Weights of a small mixture-of-experts language model, trained from scratch on English Wikipedia: 10 layers, 510M tokens.
Below are experts of layer 7 (counted from 0) of a mixture-of-experts language model. Rows are named router (the router's row for the expert), down (a neuron's output weights, with its number) and show model dimensions 0-79. Each number is 50 + 10 x the weight over its row's rms, rounded and kept within 0 to 99.
After each expert's rows: a language model's description of what the expert responds to. This comes from a sample of Wikipedia text that the model never trained on.

# expert 0
router:60 56 59 39 53 62 34 43 64 45 51 44 27 53 47 49 51 46 63 48 57 51 54 42 68 61 39 54 50 60 56 46 42 45 34 49 57 45 49 52 40 54 36 60 42 37 42 49 61 41 52 50 43 52 58 40 64 49 51 62 53 44 48 37 37 44 53 24 52 47 39 42 38 36 52 38 63 51 48 53
down0:40 31 57 45 55 69 47 49 34 33 43 51 48 37 51 58 56 62 61 41 57 48 40 41 57 76 49 81 61 52 35 59 54 62 43 44 44 48 44 70 37 49 50 47 51 67 56 45 63 60 59 53 38 59 55 47 33 45 52 46 46 65 55 58 53 43 46 35 54 33 43 43 53 54 63 46 66 55 47 65
down1:36 36 29 49 40 34 39 61 68 36 56 50 67 55 54 70 54 42 43 64 56 47 36 47 49 32 45 64 40 68 61 59 39 69 52 51 30 46 60 49 45 63 39 45 38 54 41 48 41 49 51 37 45 41 44 55 52 40 38 56 60 43 45 62 43 47 55 59 47 43 34 57 49 77 51 55 51 41 64 57
What it handles: Latin name endings. Final word pieces ending names, especially genus and species endings in taxonomy lists, such as Aln-us, Coryphopter-us, -ensis, -ia.

# expert 12
router:66 50 66 32 39 43 65 49 48 47 44 47 49 56 50 60 69 58 54 48 55 48 58 38 39 39 49 58 34 56 58 46 44 52 50 27 41 63 36 48 35 42 68 49 55 45 59 38 54 54 51 37 59 67 33 48 42 49 50 56 45 35 55 42 53 62 56 62 63 55 54 74 57 59 30 50 54 49 58 65
down0:24 48 49 53 48 45 33 45 57 44 43 61 62 56 41 57 53 42 61 49 52 65 64 50 42 56 40 54 54 55 62 33 47 51 49 52 39 49 49 39 67 33 44 34 40 48 45 43 59 56 45 57 68 53 64 48 54 34 49 40 49 19 44 51 46 62 45 49 52 20 49 46 55 61 52 43 25 50 50 42
down1:33 56 50 43 57 45 56 47 39 35 59 63 36 37 48 38 54 70 48 43 63 56 67 47 61 52 49 58 50 56 49 42 52 68 45 46 58 41 31 32 51 35 55 42 60 55 62 49 58 42 39 57 27 67 50 55 46 59 38 37 48 52 56 41 64 36 56 36 63 44 50 42 36 47 63 51 46 51 54 44
What it handles: Pieces in quoted speech. Mid-word pieces and short function words in conversational or quoted text, such as wh-at, bet-ter, rid of, en-sign.

# expert 1
router:42 50 46 72 41 59 46 41 41 27 40 54 39 43 57 46 51 44 67 51 51 43 56 52 57 54 47 41 66 52 60 60 56 56 51 38 51 31 62 47 60 33 36 49 57 41 53 56 54 51 62 53 35 58 38 26 54 49 60 50 35 42 57 35 61 53 49 38 28 61 41 34 43 31 50 48 65 42 37 45
down0:52 61 56 58 56 34 61 48 64 57 47 55 65 48 31 43 41 71 47 58 47 36 40 55 56 52 56 29 51 48 34 49 43 31 49 48 69 42 62 70 47 60 40 58 49 52 38 39 36 63 51 49 35 44 67 53 39 43 57 55 56 50 50 38 48 58 39 47 56 59 37 44 44 48 58 58 58 55 32 58
down1:35 52 42 57 46 69 82 56 60 54 40 62 47 56 52 46 57 46 51 55 49 34 47 58 71 48 46 56 48 64 48 51 33 49 45 67 53 56 40 55 61 49 59 40 48 57 43 33 55 58 62 39 43 44 65 39 39 57 37 45 40 24 52 58 61 36 53 56 53 44 41 45 58 40 53 71 51 51 55 64
What it handles: Organization name heads. Head nouns and final pieces of institution and organization names, such as Foundation, Corporation, Association, plus table pipes and radio frequency digits.

# expert 5
router:44 53 63 44 73 19 47 56 55 47 45 45 43 42 49 50 47 70 47 50 69 43 43 47 47 56 54 57 63 37 42 39 55 49 65 52 40 50 62 61 59 43 55 53 47 46 43 52 47 39 53 53 48 60 46 35 42 37 63 49 47 45 64 45 46 54 66 63 36 50 72 55 52 52 38 50 65 42 42 50
down0:35 52 50 32 48 52 27 46 45 32 68 60 32 40 51 50 51 74 35 50 50 28 55 51 24 41 51 48 53 56 53 39 61 50 56 72 49 60 37 62 62 44 51 51 49 37 38 47 48 38 51 40 55 66 46 41 63 47 52 51 45 54 58 54 40 56 40 56 29 26 57 48 55 42 57 72 56 52 57 71
down1:35 76 51 65 33 47 35 48 56 51 61 35 46 47 64 35 40 43 48 34 68 57 40 40 42 48 41 48 59 63 47 48 66 44 50 56 43 63 46 33 73 35 51 53 54 37 48 61 45 37 44 42 44 32 48 58 60 61 44 43 54 61 59 56 46 45 43 59 57 47 49 38 66 44 73 56 34 39 44 56
What it handles: Surname ending pieces. Final word pieces of personal and place names, often before possessive 's, such as McR-ae, Lair-d, Jeric-ho, -erson, -berg.

# expert 27
router:48 56 49 56 52 63 46 47 34 43 13 63 49 47 57 44 45 42 36 50 35 57 36 60 50 59 39 71 51 53 41 54 57 48 47 36 59 36 39 48 50 66 49 49 43 46 31 53 47 49 68 47 39 52 42 46 55 56 37 32 57 44 56 42 66 55 46 61 58 51 62 52 33 37 49 62 61 38 46 51
down0:51 48 48 56 44 44 57 56 58 42 53 43 56 51 59 42 56 53 57 49 46 55 52 73 50 27 56 66 39 56 45 52 54 48 57 59 67 38 44 49 48 51 46 59 39 72 57 43 63 40 45 49 48 38 41 63 51 46 51 46 53 45 66 43 56 56 57 57 54 64 70 46 53 42 39 52 43 56 41 48
down1:46 49 58 58 47 45 58 52 51 63 25 36 27 35 38 70 62 48 50 47 34 55 48 45 46 46 50 32 63 41 22 64 51 61 58 55 39 37 54 57 48 42 70 55 48 48 47 55 50 47 59 40 64 50 55 56 44 40 58 56 46 31 39 57 39 57 51 44 35 51 62 50 61 46 39 40 55 40 53 39
What it handles: Name list separators. Commas, ampersands and and between personal names in author lists, cast lists and taxonomic authorities, plus first names and country codes such as IND, FRA.

# expert 17
router:38 58 41 50 30 24 47 55 51 54 66 56 39 36 58 39 59 64 58 57 53 51 55 48 53 48 46 52 43 64 52 40 66 44 56 61 43 48 44 49 46 50 42 39 60 71 28 39 52 45 44 28 39 41 34 45 39 42 63 58 46 37 50 42 62 43 50 45 63 41 56 70 32 53 33 37 35 57 31 58
down0:41 59 66 56 50 51 60 54 73 41 53 58 42 50 49 35 55 47 52 52 81 57 51 35 55 51 41 32 57 56 39 44 47 44 51 38 33 40 51 39 58 22 67 53 49 49 57 32 49 69 50 60 64 42 46 52 55 52 46 46 68 34 67 50 59 39 58 63 52 68 56 48 49 53 59 57 57 62 55 48
down1:50 63 55 47 33 54 54 57 54 48 71 54 39 35 35 41 50 48 51 49 55 57 48 38 55 43 50 37 60 56 23 45 62 51 45 52 39 46 42 73 49 38 65 41 48 42 68 49 52 57 64 40 43 46 43 56 39 54 53 54 70 44 61 51 50 37 62 53 41 65 52 47 39 48 52 59 78 60 61 58
What it handles: Word-start pieces, history/religion. Opening pieces of words in political, religious or historical text, such as pri-ests, pri-de, ance-stry, Revolu-, rebel, women.